config.yaml
num_hidden_layers: 8
hidden_size: 384
n_experts: 16
experts_per_token: 1
d_expert: 576
d_shared_expert: 0
hidden_act: "squared_relu"
moe_layers: [1, 3, 5, 7]
router_score: "sigmoid"
normalize_top_k: false
routed_scale: 2.0
balance_loss: 0.00238
balance_bias: true
scale_expert_input: true
init_std_router: 0.011
lr_router: 0.000279
vocab_size: 16384
norm: "layernorm"
norm_eps: 1e-06
tie_word_embeddings: "early"
optimizer: "muon"
learning_rate: 0.0122
beta1: 0.95
max_grad_norm: 1.0
batch_tokens: 65536
max_seq_len: 1024
train_tokens: 400300000
max_steps: 6109
dataset: "wikipedia_en"
Below are experts of layer 5 (counted from 0) of a mixture-of-experts language model. Rows are named router (the router's row for the expert), up (a neuron's input weights, with its number), down (a neuron's output weights, with its number) and show model dimensions 288-383. Each number is 500 + 25 x the weight over its row's rms, rounded and kept within 0 to 999. Numbers have three digits each.
Before each expert's rows: "gets" lists some tokens that make up at least twice as much of what it gets as of all text. This comes from a sample of Wikipedia text that the model never trained on. Tokens count by the router's weight.

# expert 9
gets: ":", " 1", " 2", " 0", " 3", " 4"
router:482548493550523479506452486504479507544523461514452500481462513552495473500482479497492518482511480493521526496496493530509473492497454492473480521460468463484482554498484529496510554490524533497464498488480503521479542530496524513493447467478479478480522489500520483513543525505499501535
up0:496486560539444514488494479444501493495516530491487526461455515492505498504437527486468516528530553510566478484507452491487509515537512502508468490488460460528477497524495459506534545527523506505489476490482498469480512536513543535494482515506520468533471506516465518478503487472505553513
down0:486551458493478464514489507492531548527478529483513486479522490535510530523507538525460535470543514493485453519494505501518505523480489495501483480530500494517516502473460525503523488490493479448475475473517502545553505472481516515485492496466489506552498451513478502470491521483525466508
up1:480533521510514492526517492465486514488457517539469486459491507492511505468483523520496518482471525469500518484484491496539516517532460473541469454545491481466501520512524446534546543475492519474478540517499507483490518458487510504518487518488485528536565454498512524520472491454506469532
down1:482501518489514507514505479503495512470482513484540545500495506477458497506492506501475487522489534539493462493507476513471541515513517487485539471537525522528477495515515535539530503543549516536522531513538504542455493491484507540555504479492475495504481500446488516500511479535502521503
up2:509495483493549517438499473509494477496495463489472514471476525514472512500500471539497457460487507453557495501468476472487481489446470480509544533505482516530500494481539528544495511529494477490539471467462483486460497481502501445549540482493494497501499476502483496486515514485499505525
down2:491506494434512520467553493540472496536520479476511531488534467501495509525485526516517485506498524468492512484525510527483507474480492526504480510529459494488488504505525503507474519466516530539497467477519483496455508505503519480508485525483487506481515506493508481479554473484504515467
up3:498548546481487502510545491497492516510493477528494513510457492497523514452506479524448453503512473501461489526539490534491481526491458470522467530475483501517470514483538523499507479478505451489530515506502458553503522494513521496511482501495461546443521470469490505519560454545519472494
down3:496517487506463488495467511556475497499486526485464478488563460521477495551528455484521530473487489482493511505527515515453456522475509517509496515490526478463546556508522501466436478457481489525518459535499513520464488499443482514468491512457477518501508477541531533494473465510502532529
up4:511467460512479476522537519537520486489543512495498520528458478445484448481486519490480523506466471499499491513496471514491537511520494518475508473479523526523470470542478547545579489495541522473535491499489487468517480465520521470486467456493547487525500509546496525554482471540523511494
down4:528499483492514500477484462525498552527539513488500501500521482549511522483501523453520546471530509518526489493448499514510510485524477532495519501481492539475512519500496554533430469514479473494506497481502538494492499479438503563518491517460526491518520519443513507539502473485497535535
up5:511534519511531512450508497475479463463474456528479519505524522513496481487461509445519460499531516485536482467513502497476506496484554516483503496495487536503515539510488470564535446574456520509502556493492493487541508530472520503500537478512499534521522520474504484511489505492528467489
down5:514478529521497539498486529558531443539503482462485508535483470538504478533527536460474488478522496516481493551460529511502525506514478521480516527539552477496489467478531458523521490518500489490460495469496478536533498535479524471523514499475512488527491512481559516504484504488511498484
up6:476523495495500516535511555524492467474496454505487474511491464489488487519525508463534485521465521476486449518501557516490448496491469508454533466534476512472492495523471522524489502488472486448474545494515547490511504557525529538525492483491498468501487452559475511456516475457507480507
down6:547485483518573507482498485531496471480477491556509473501464484506566504475497471513528476468465511501469476503476462526521519479495497497484487500502524445490514507547514511494483502509479487488489515460512531475452506530516500501528517539494548520491547461466502465481461502481505538519
up7:530493491530498538524478511518485439524495514508539455469459469477481479478516485495490510477544510529507494502495528497499518475521513477503449516491465531500517531487455511505504511547496511493457481486488509479473496507499515460468574466508528506517496517479510482509508504500503481488
down7:513491534496481505495539495522514482452498485517492508515474509499481478480479464512517506539472506497481501528479501505511528541523481507505525480510543509543513462514490504471567497483489517496451487510487507480445531471470514520524516521553521514496511496478475537534494514478486518523
up8:480507521533537476501508471502452484469503504425479452530514516472495458516511516486483474503560494505488468517489492512506495542522465515487503486503513509521529539502505537486559519530539532482485506517490520511461529452496486465468472524546519470517463497476527519506518526523469463471
down8:520561522534497503535498525496500508469531466491439478517473494530425527495532468483467510473505501481530490447511508497532483489471504505488503464483491503490492492500483464479523534449505487512469538516519537488491516463509477504498519516486517525517480496484510512495527485479488441515
up9:473502520475497498464485542485532525492520506493530451503472515479439526517525501501517475500511525493542487489470516499497498503503501522509507483471484464515478514472493503486503520491539471513537511494521501485508459482484502496471520480485486471469508486552522473483495533495484529501
down9:497474512509494478547566501492488455474498483499511528487474490500451510471501467476496552522514481503525500494497524451492521493496518509564492488523510501497527499521572497525503477498498535527480486446453530524458513527507477504478481459483507495465497473464510476509502511514495497513
up10:467506501449548474502501485471526518500486505543511510473471476505469468487505503498526500477478488492498439476427470448496492484517485471489465518490510483465475503493472504556491519501491481495500514485509485528462551464503475453504468512456534482471502527474484440555507484486498530496
down10:487505495510498536458525483519483513479486493504494480550516471449511463500503528492490479476496522488491512509520494518482499476552465516536490512507476499501515461499504538507527497520500513494462487528536521464470465502484507489504533515472478510438460475541485487527473497511525515507
up11:465537505488499512494481463483475500516487478553463508526445502495454482530472467474526501507506520551513463471451510516512489505523476496466461485446508494501504483534506494524498517495461532478522513512549498526527535513507521464449492482517491508531473521543469506472496542515471502550
down11:536546470473569465507493511491477510463483525518533536511466516512482530510444509522520478456502515488493535451532516502499527499513488490509482502506465540498543476500505454516497488486497495520474495489479498506477467526507511489506508486541483488451518469518487496514520500516508525471
up12:488487514482511516504424499484468493502544448490524492467513463479474552512520511506481532509521462463512487512518529479499493521552474467534491500526518488532495514494469491506496462493532517471523477504512509486512515489452450512512540517490493535520530503555513478523491537509520513499
down12:480544477488493479474480487471487474508530503534481526494475520489512490501442504493465505545493505543489468538528496522479500533506510482546489467510491442524505522494499515499461475537526502474497459467532510506547489474511529478499484492530546536441516520486490506469469527484494493494
up13:537544486483461492515502529490497524498473492491467492484462478506562494496503484505478532506443514505439497520503496471495498477495485539483472494458499505488476506535497504493482509515487511492508522515505500505501530487529521506482499491530519510498520521544483489534486498498535496482
down13:508515532579555518504493493483507485496481507534490484503489512497474521552497507476501545448550524527510505510498504495522495516502480471492496491515513513503559488496499514514511532491496520498519446497522541543435473509520511540477531455453517463509498493488515546528482456474502499487
up14:499520491488495475505513506499525528505501523486481477458513534482465479533476505518517487475486502487484522526491442512436482517547509434507503508433489507518512526493501507475508557505496513509523488497477453536528490497481504530465526531505475513480504489513457519502494500555522482476
down14:524499527472530452532490539508521561460550518473517498451493478479514523523466492497470482527509512519489470515436477517493524467516498478490541502517500477472499479490496498480489526519507475546478491505483514500491510518469503515472499542511553448516494459440532518501521495512507486494
up15:485498459472482495511470461525498515484536512452481548487498528519510523490522470485452487520446486518533509510530476416498485538510523479440481472524466487474468503505508477485516546466538474499526482535506495517475486525484516519499506471472519484548481516483499468528475473512474483517
down15:514428506515509510477481560483486474464496479525519491478445503545515471501504491470522451501511534475497488520530473557489475538467496531529491501533457534535518519487498501475484444486483506495523519478456532490511484464549512473488500515502496459530499495492537512496497508506454450487
up16:501470453461466477515492507524466492504527519533511503509536510515528481486498516479473504515492434493543505515474525517479536524452492489440494511542492527531472506467490495481514523490474507488472520523469479499536506465539504520561485487535510500501437529508552484479512556515496487506
down16:529540495473515526461518506462486463490503490490501495559482531490539480521510519506513512512494486484507490514522493506461514498491468521534520513497483488518545519443471489529479485461480533534461556529515527516447474463510516474509550507454515529461522523491440552510438533518499498528
up17:523527491547499497505511507484511507496501510460507459485489528539506514482540520485506507499493501503465486488481521503471493468518437459484494536520532506520476501502517515444518475460527487466515519512452572486510552506526515513493503497525506537474515494485505517481535480539497478482
down17:511482464490481511467549511530483478490511499513495499526526498473498475501511472550537526468476484501510505503564550531474501510498487554481511524512533495497514495487491475490469517538515496488500525475525499503527471513506499506498488449525526502490520476494438491516490491507514519532
up18:484486507510555545515503497510508535506482538505530509503477505498470514456521528486515538527470494494526555528507517538492521481496492517513491502496554469505496449522534487460468452519486458453483510521488510530505515503553488484484518519485483517439506504523486491534510487457489502504
down18:471515482526440536490484483535527565516487481531497515520483511497535488525488535513484524538492480496472452518484504497487530511519496493528489491512463526510509524504508481514475553470526536495509504493492500492515476510495505457479507482483498509450499493514514486521483476520506459497
up19:486532512471500536508507509481511481489469520485472535496439479538433538516487482500489494469522498523481461480473505534520495508513511456482484527478536535474473552512515526481490495507479445513517515496513534496466462510511517456499455519512525513492516554435506517500493497534475434547
down19:457492500480476509488487529513499478533499503501517490500491511493480486542525510486544513471495564526463500498467528485479498514527472467423492491494515522549471524558507487505511520477515490534473499505478517488498539472521521500466506486467518512501488488513509464466483525495529469527
up20:484479498451513531487519541539495430481507523512469479545494488531484516500482472487487496505546510530525507480461536513489487510483454504482508511503521481477489530506536490527511468461490569495447529505536536499466467526513506475491494554512546522522501547503520508531493510522520479529
down20:504510525521520460562497534505513493451505485528530496536468474490486484496537522484489494518522504479492545474501489502486476461502485501477499488486503537510494498525504539494530470526501471537524497504543476556465476488498492547491518511508527548458493432525521541494502509548510490514
up21:445476493508538492513481528543513483512510489511463494512470474496509480522527475510500474513484459481493520465519520501488501522515478503493496485515497463527485498513439509541478503499524492473481536528521529483482487533518501481504560569444486485489487541560474517491490517517515523476
down21:552488497498509448517465504526525509561482503522486479480486500500542524504496458476532491487515532481480503509510493521473474449521503522518493497521545475484491551529530496519519527510494521501522496517495508518489509476493520498506481479520514517511510495502494489500485528495481508458

# expert 6
gets: " (", "-", "–", "/", "1", "2"
router:459496473530513503518491500501487490560521495507509505476513494507492459514528463516529482503540485467531479510464495508486449495479456509486494541490472467476529564517476539505524523482490560473496465470519545515491449510511506550502497506491493477498497517506475486497543522475500511512
up0:484487515477513529482469483525531492491498515507497534493517484481499498481506503470494495506475495482534511482509522470520507538514523522527449506491492510492472547479505505491472488518472516504473485493478505492505471510512507502473496522488523508472515521517539484534510535520487479541
down0:530464486484485488525511571553481522485505473484510486509515516487475486521533491522483489487520467533466556484490494503477470504510508523515520479508531514479473518491534478485529512457511517471505511480543461447503541490502502497514479469518452482482469495522540516493486485474521491480
up1:516475486533495467487490428482533520523476467489507492493484545488508509507525523467522486576523537475546461519504515512519536500499508507487501516471538470494521480475479550518486485493469507506510506503477497463517525508512482459539544512519491498514482543525500511508482517487499558500
down1:527479498576507516542504555529539484525470527504515528492492542491546475540511510504520495460543502475492516481491544528516489519519517484497486471497497498479564494494468487489486480511477452482479461484476525483498484500519498485472470524500455467499469463463464503499496511537482482503
up2:504481508487466501539514528515488509469469505501440477523491488494510522456521481480506519495471494495491506485488483499548449499519531485484511473460503508478493501507504507515499513466469515454517531462526520512502510534490499492498510507537491463483506497504545474557526478487481474483
down2:480513477502513486471471534486521491413513506509483490506501469467522530476500494551499494511526529488493505470505476487504554494545534523450508418503502474496495483498501487492461472520510510531505522521479497499484526472480485487519459497548463501438483515474480510518502547527481470498
up3:505510519484536522462477490485548474431475534527493501458526486490477514524479473479481433514476477504502493521514498500498479510517518486511504542514495522495514508468514486473452544530514490474533502488505508490436522461486476497526495509509504542511491487509523451527455509487513482490
down3:492502525477491495486566467481477528488470548498496505474483494546495458562507507501498490489501542474471536481488497507485492475515492516502511512511479506476543496468468512469474495440525454443474520488528493504485518517496479528500539506515495479476516522481530496530523501465480505498
up4:460499486499519500514499499533520505478479523454573482537532485475507500475562515489508525480492521420465467502495499491518494467513508451509512462539517486526507527508500529508523571455471478467462466502485513481467526481549492517456445535504556486535488498482493508493516508503494489450
down4:442499510518532526514508491488496503487490517486486470529548512477473498517469482455470458498533453547506444470494508468477511478529537503508502502490505525506458537528488462530456467476512500501492510480496510542485479519486529503484447517542535511487500481519496533558494466474504484518
up5:475451500488568536474480500496478512523520482499522506482492483534537471431486526504477506511470499513493495523505507504493509451526559516522463459515525513503519526504466520491507463498474460506491511455476511535483542466531491531438472452511513471503462503549535487516541514497490516500
down5:499502500519494525488523486474472498495496521507522466518500470479529491504492490520474512497510502492500500474469533482434513506490495532476464488520534508516500523488492486528536519508505467471507470474499458480480455532511565475504501526484508521490461484534525505523490523491506491484
up6:450485492551539478467523493517522484523510490507481513487503490507495507450528465525519464477519534532507502534476542466496500493518502503526473487465494493469489516535469500500547477520460468506476527496523492463478531491516477467493481521482509525500501517516503495492496525473520478460
down6:546506452503500483448463498451526517514456480481485507507529494461488510502520512507491528472490478504523490457516478528495487487505476490489512472527490524486518535468476469526481496484495499520523443512504501515501521485492521508488513517483505498535439532515574515533517516488483517516
up7:473518505543506490533527535508478532507491526486493513469506515494538462509509489506510494506521485560469497468516518510512499463479547531485541537482500514489443505545512484514501487485508539489480496478536514535479501499546494518488490528473500532481503503485494461500457523489499528523
down7:506488519518488538483493499478495526444541487506523495523496475468440498482471495521482498523507491480506462503515508503497470484516521486506504432507508478505553514490495513484497497516513518505558482500539473474465526499498530498496506501521495492528487522486475457514485502470503495462
up8:542526479527491466534423513519484471557498493492503516463436500511481488531492481523503479473482533504535442521486534515540497517475490503486491512508481496475519522481488471503523547506535475539511499506505520513490561524506478468507489495473508491461474457491468519478502509486554478524
down8:506511514460495505491476491495535480521496541493497493554495497530519525486521466538522503514457495491447519482517477479518498465542502547537481508519487514517487516513514476545520509519553469501456488481451476461475488533505505479532513511488510524482486482564499501478541513508522522503
up9:518475538480484487489514503497532472529481482462471534503454505507493476448502470520507512512507489546502492558501516483494525490505495498517508487475506508481538466509501513518509549534504533508479503462497492488468517530473505536518523476497511507500509501519452480432473475467517474494
down9:472511490515465506523453478540464539487502532508514519498484529498501489487496495477512520496521493527473479481467473523503491481511536529525520489483481538485488504534524465481524466485541527478479498523489515510547500526512496482492478538505464524499500489541530474465488503518530527469
up10:498510524471473464475549496491452530490525523493499475492491532544500498526484477554493499506498502496503481414495545475482515466480539502524521476518539517507475502525479552467516454479491506444474488468532478518470485518498517532507535493501480525484507466456572551502502535493534497541
down10:488491451529504557504524489476468488494493508461456522479519494461516536464475511508515496490526534456531474486509496515485503522501507488521475472476445476514485498439486511494506496527485512497521542531487546458517483488493492482533475526490512510512504496499494509482503441516517524511
up11:540523503496476538574466495485516503535505500494459486450500580468491509537533516505479502464513492496516441511487533475527521498505493526509529505492510504510493496483469460496517558548504514494546472495494474518511460520555480498430495505502486452545481497492479538500482532512514488486
down11:513529478512446515453518462516500508482522533521491510477477486488516527490463491535440507491496479497463485531498480477509482506509505495526508464500478498524493482512478504500484503539507485484484531499490505498490502506462519507515494495512523562484506463508483489456545442480458519527
up12:482499493498494488539528496538457503492424465504464512494515489485477469479490519528464478480493519499525494511442509492479504510496483479513510516509496489493544535505488506496463523497510491489520556535521505477478516527509509508469505500524451481511464480492453539479536502498511522499
down12:542499498488466481513530533497484494457526513481517483483509552493492523500533467484512459521464501508501491510499522499471485508509485489457515517487518465497481520519491496493480515532469502460482480538510508487473508487564526447502463497494475484486484473491530502554507518467458509481
up13:473513488490475472497528497507507445528524521542513532533475504462490477524500512467503467545469478492472467451494449505498501509532472501495528510479494472482495515476503503479524527495452501501491502500478583465469467496523487490528509470499484473502549493483452551492551500532464464524
down13:477514463486474470486483509476542505492547470499524498496508451476451519521491474542506485545491475499499497507480499517518516505495500501513479474512556489500490512488491498444480513462505529460458449509508503488507490552474514539485489515477502516488479500534543470480536479523444501493
up14:507525468481468547489513540528505475518527494524462500477516545513514477523521530480513520504483497467504512530511536551508504532507477516487523530473501505475524507508501539536491476476532474517505511502473529522442529464487510488482502475461511508516470517522491466456494465473455510487
down14:458476504500522466481478470490489529514530538500471475523447478504506496496496488502506507510509498481566495493553527507471517429457509469494471499498521472541484479481507490506510505529528503506461476489518505467505503549480529538488529509542501529501489466510551485508530515563520504500
up15:461523487551459498512499490509498499550518516478517476473539496485513509489486456487516514512516530464519494503480540490478475482538485509495450493516505487493576505491496532491505533477519543478558483516489536504475539545471521531477493538528525529502499540503446513489521520492474447487
down15:526495531518463497490480473522491478479492493490496463520471491515506451482508504511507491474502505500523531513492509455468520534532518479476506487512501501447481492492501495533475549492521513506469564504500557444465463536531523478455524486495477472501465514527516457483543449533446461473
up16:513516480491533503472533443511497506564508499498482470466501497553512508511489510530471473507487431516511461520486504493479508523462525503461511493459543538508475482505521528521524467482505517474501517426490503516509501519514477512458516532531537495520486471507486509483483519499490496533
down16:522496486459498529497469525506495535479493465492508512558532452530499497516520493532505549510494504514493469492532490477522498541508528486514447490458523524484494544501475516482489498533504504452495497518489503525463513520479539508554512483519496496455468522470523508499499457476567503532
up17:502478474501530495502507473476524502499484476495470506497503515517480527495509476464503516504510473494494512470517511537479460474425498482507475509523538532507520504528528536458475493507492570482489456509493482480509520518573514524497484518485479485535522481496537549474527506522518536539
down17:533509508451485480509505512520480499501517470528547491507542550488523505494508509507526528423512561441520541514469501505444479509447529502501513456535520504503482484437512472509501483496513510535513511489463479537493564494464516514500465531519503509514486463533488507488512506482552513474
up18:513536494508492498498504505488474483544515499470525480506480409531541486516534516514532542539489511487490465490502480496493505479476496540508491499485475516458466476504494519521526502497475467486498482520440465490495517521471482466497498469490517503463507498521469397499517485489492506507
down18:534501523496490528458532506478480512467519494525538520479514453489501508453454489459498491471537491526451529468479518542515523497471483505521463506519519503457487548496501511555518493486516512522439526499472489466506563514468483505482509503490511478506482497502500493478557487496489461518
up19:520505520512513486509509468549533510540497475530543483477506493517476514515521479535511444483474500530471536501499516510503540472534483479541518504492507469464527495495508517460542462489481465484496533459532531525548489545499536464491508464482505512517509495471543466493490465487488508515
down19:467520498484536503479498451468488513531504498504483525510475473498526489508528536514516543505463493501511510449504511484548487491508521525463454492478503518534484492510488488499497487487494536491510454574486501502463500493513467510525484486482499520487460485531490472489495503477533493498
up20:525531468509537481493489492482509492485475490515463463471517486452484469504493509463547519504505521476503495506531474529479471499536453511511523479519518473518504506501480518500505498550536504536472524463486496466496530524501487463515484503474477496503540491492505507468495484521534494508
down20:477493479543500519496486496525480514477503508494496505444520502525532512493511529559503458434439475525484515538527503472511526489560506463529514507498488480526509553508491487506471483517525520524485493523460498474504501494522472521527472476506475469478500502502515464474497521545540455526
up21:527455503479492466516533537468478484510542507503531507465531475506484479486556523519503489517509521487512485475510487518490496477488465511479504546495548478506532565503476500480499462543570521528505502495508476507454533543469495505488483471512498496488553492478494488453482490512537501532
down21:510517466473516530467498513479500487431493459494510486488512491451469528501530486514477497486502530472501482505522447529492540587481462550517521482478520497498494504487530540538529537480436540468514492493531542511561489527518495469502527551542558528474515510550472523440471513517486490525

# expert 3
gets: ".", " C", " B", " R", " c", " p"
router:469474466519503463505490480498445465555520474518477453452472501513467469506501492507512499455514474477524526512474482500522478495536470470465485505463478466454525508515510512486515582503463522512483486538498521498485519514464512539503482481489485476468493552479502505475521495526461518519
up9:526491495503562501492483469535491499496486467541497521479528482496531526485494491558489486467555496474536476501454519517509533514476506467501494496503520511504536474545546482506486501476507509477534443487484521516520510492477487521551503461517472450466499524487520518497483487513504497489
down9:468526491502494480460508539516531500532509493501521498442521533496483516510469519544527518462508537496496537502474529512475497525496504528520503501485520486560473557455477526498473531502514505504500512496493500528493518498503491555545471512519529462507460484490525526487515507504502494494
up10:513496496512524531499501487524527541453523481503508494503500515549559513478494483518502475454485420495484469540494498513447492491509484529485515480468492458484542477508494473472488491455515521476483476476478533537491491526440503502520520534474514439543516551465503524470492457528505446544
down10:492465483507492507473475487514497476452476497531469554536516557479510492502499494513492494493499471472522472491510516471484510534551486517505532535497499570475509496471488466511506518558478511513510492548500515464538485498507515511527473471511502528541472497515512485489535505473495480517
up11:507513454491452489520513488490553527517525492489503486533494481513443517463508482494534476445497517509485534517496524522493505470471500484479453526502542490465483545537490468504550507534490518464504566501522452488484485442490547506513473490478456472510518504478487496487524489512538519470
down11:472468524508476523455531456526508470487474472509501453474494542499540494537521509482519489519521490518490453524488467482500527491481512505491482514511464497497560540533500514514454527493486526479528498495490471469470483494499509480456459480533502518472525524498510525477553533538489486487
up12:488534513466497522490471493514501521515497473488508501459477498513463505468484499497487455500482485520466482499439504466512518504540543487472504477494452512459459519524542484505497540521522526455541521513482486506496434485492505494457516487530483473504524530515495435501482506497516489485
down12:459519489455499490507533509472480511515489547500484549465537485492539525496507518455515526516520478494481546520501563517528492525510443462538468456508532499486465527492539505479456520527528487498505502537498546487460529481477518507478500492479460532469521529434499453544463456508477497519
up13:488484503513520505481502488482480490468550522525491531468549510460533495492490487508478545483534498515513500481485480473535484473527517451489506529505538515475476524512489487480502531501479521522508547500528487521474496517507534554546510465477494527488490551524486487474529503490543462486
down13:489468509454475510494566470485474497483491461513475484522519521499484502509538497515518477528504501518506550499571504486534493540508571519448480480484511527489520490476482544562503533536490538468516533529472504506491514471497515490492527476507530533530542477454526498498534549501505492532
up14:532510515522491453529539506556489501527514507506477545482494471494499486488530506544516516458536479533496463501469490506525496538503504528479473511481460499511508565507499556488491501481498472430515470486474524470435549484513520502515523469486493476515520480523503484467508553473496519532
down14:486460525525498495478474505510509468516462514449542484480486514505506550500485532536482494547518489505478503496481515489494529498502457506475457481504502498504520434512492542511507522518520479483494482527482495470452457555480491504452516491501492503507504534512482499492506490529518532513
up15:506478534469490477483457461549487455501485486523472486475524529477509517488518477502506537530476506469524461542466490534500543482519517475470510508468474538507491481499521489459530549511489459518509507516499484501504480533485508540508514507507497473501509537491501490521481476517496512488
down15:488524464481483482465502474473473538473453483482473482483546509464520498481502510494503492507516559480532479493456495519495456513525524505497466499517500509571482516505537487525497497502484465552515482541539507501548506517486472464497457501509570474482479531505507506479515502477495493450
up16:472498454500501517496489454552499496493451483503500533484488496493524516528475479467515481491471533508531507532481491504470495504463487490499480461509507454524487467482548532448530544511472481534510463501508483471515489497494531535528560516487556496458499506453439539504482489494506518504
down16:486493514497504493499511527537498504504521474466496515488441499533500445488465485452462509446484496512500470508500527488468483497509509459499500489509540497498498459533466453489515484535437497508454513468496490465527503529505490520538575496520476481476505474467502550500478511481449512488
up17:527513482451535532506507446534477508500466501498477503533512538481510523533517474544505492504491510551462484519496476470472450505479489512458501485500448486502474513552538466530516492473502489484515496472499498508534532497540501472505484497525458502490494541515535479498493473510523493499
down17:489518535472501501540496535441488503472487530484522457511497506486562519498458529466498487464508460506524507499469544493506534514488506470496502475482499537495465471518462500489470510477513469526497518501521526492492520451556502520444502467504528502494511496495493499508464517501514473531
up18:507538510483487465509455515503490466488512456519498509470483510496471465496481445487494507459494519490453501510497445470486522551494486473519521463456490511552532528505480503490500527511514514481569488484472521487476462525520472484546520487491533510484536546496508491495519513494537539467
down18:473504525458492531525488485492486512520526497511498529529491473501511526479532503533515468522502538547513509501483524527496486518492543533480485499534467505450474490482477505499535489487498517456527483466483500519527508495506507507495573471497504512530494544509532502497499537521487496494
up19:495469506502524503483499531507490490469485474548498457514468512488545531514521500477508507489497505474523500506552475533508481491510491500468562501446479499436533488500500506512467534506488494503491448517489487477530498554472479542513560531553480540498508507521473480462473528478479495545
down19:515486516473491495486520457497489483508531534521537475512480514485515500517486512530490542539496517466528471501464534484520463520528464490497500544529509482515506509545489512531497497538524496468488507536480551469484474498538471515512543543502494496509509475516513496485518507496505474485
up20:514486478505524470489528511495486508487479516495482503486481501462508496495520492485509532480482507514532515476543480516520511488505489515458500492497525456528482510510486538485476511541466515489500498482524495498521467509455461488505504525489549508490509481480559502517494534542451477463
down20:531482491512510488476498514465522514495488538470517503454509535498478499497500552530511516496478461484510479522476479491490488478473490494501521521497514483514470490547500490494506464507470514496475483508518475529523524474474495517475482462470484482483516515473555516500496468510529499503
up21:485489509490476508494515502522505490520539468498511539521480475535495527511494493453479499457499521483505504509456527482525488474507490547518473495449489521492455545546497517503476523463502506537513514519525496526488479478495515558456475533479544552495486482527497472493491555521487501491
down21:425499537491499500531504518509519508490491452516543510502500545469493526530510470476546494499483490531538517495485526483501515478474523491449489559489499474485479520494484489509501520491500496490458520465483508483475522438479509483519514559459490499532506499528482523483479487517474481458
up22:517461485470487486502506472491498497454552553509500524531510514481449475478528482518558533486473442497499522496514520483511501477473494488511530490494489466493488476521504474465522499463514485533509514537518526525480493518503517511493509470498527506520508511507541500503483500484510521496
down22:522478487469552501511526491537502525504492564456476479486525519472472472463501501518488513521473512512460564481511481493497499492459495530518519532512462440509536540508511509563480467503503565485503551503475494470498491477503499465493491478530506480551492438500506528514463497511530487546
up23:515425563479493482507470488508522482523516505504468482476448460517485463475510496524531536455434458465467507488488460503500456490496514479566520475486521477505497512512525452521495519496544511481463498455504455480461481498499548504508477530474500503502496499498492488496520522502480499484
down23:491546498523495481463469543467504517502509503504465498521496500484490493489501514491481469506454511516529518490504508497496558510539468481528497527491486457504462542464481465504464532507491506509476530507532487474461464546456503490489538421484468517503518491513520527520542488500493462532
up24:480520505493500510521463490488506523549512544472468541513493460479543468514465512470507473513463535535490487498488546513489560505463446508448493498516525476525546520527495568458509517565502452506502495501481527516470502534517483527510501450488515490524455501482487477478530514541494507512
down24:525454516469490520456475434483487495528544502506483510557468483522442466515515514504513505523495464475462495470505460488515532541493519487511529471511462504499546508476495516430496507451509440509538485532456487512547516509476509498481491462449518503503460503512516466541477460535505455505
up25:501508498549491485546516486496559497496521491523499473484519515494502515477514523491467498538538464499477451472443547470502503524475494517545503556496477475461490477552479452459531477490492486469509534524506515499530519506504485505496514494511451449503494516526479544497512509520509497474
down25:494501491487471494509521469503442452512480520464475503500518512537480476494505497527479484526517528510495538486474494480539551517526530490516550502539525484557497484487489530525482448527492506481552479508478522500458517528473494509522510526479519492492474482497477522511514470515473516500
up26:522499462502516505486487505472473518497481486457539481499505465518518493515474520466470505490472449504513488481486515497476478496506469520482467504510474505521529506491504466506517529400488488482539520516485503509505517511456506499562484548472531519507466474507546499470502521513480491480
down26:468517463487469501498504478508536504500467515501486476473510486483516537481504470518514510484489485512519484538500508528533550498509497478488532494491487487458532475492484480474502507479487537511491544541513482469516504468490519530487477537493501490506498524479474482520477550473534508499
up27:493482552492506510514507555488470523422485502484505517477482492519507445491520519500501471511484495444490459492507482470530506528540491521490513518524489512474464542492507462504492491492457469504561525534488521511551524577543412495542483511503481544522532508527505518526538501501522493502
down27:499490539532519499445486490474507513493481477558555501527478507452521514473480489516477449492516489496498498529478512511530519474516536486539491531492507486496585465513507568503518534470481489465520523506497521515512501548484513508484505492502518487517509500504488481539467461485445469485
up28:470548507522453452496517530440477489536503437485479502510472499514441489478470525471522557490459528479516505479462471466505504510519476469521526489476484453514499471542505484471522459487515472535496473461488526489538513509501547513531509507492489489485513480465475548506513509501480495498
down28:521511536536496520489504549512509427518512498508530502514442503472539481468538521454530495464495444519528500532525517524559508510510508486496481501464488501488513479543494524495497455505493546483495485470507456483463457484504476490554498489510500476483492507522522488477492483511524484507
up29:441479478546487493574500513480483508430494530525580497525480526529481480508497518509552527480527510510497470503511436461513518505482499518482472506493516508507507492499488532478488504472502485467510501486500523475509507536469532500511485491513491475498467504512486499450540470518487482486
down29:491484558444506513541515457487485486516518482471466471490480511483480496540481496498492495499474505528506464509538512494478485513518500478508502476465475467492483454555521520514517510496489536478478519498540518519458561459480507495503488514498529478502475468473492517489530515510496503554
up30:515469501511566540502490495467497465526469500502537493545535527510481531495475511487445572472492511468555549526507447495506490502535515528491503497490518540513509490506484491546515498489504537477535509485489471552483524493535544527514539501488530503520494512525516514496496503483475523504
down30:476516518535502479497505509473533470496514484530475506504500539501470513510515507480508455469501500504475519462514512528514499489463514468485459439456528495488472461478468466496467485487506520483478562497508515523484516510522465484485511494510471530500496490472550493515491478516494527450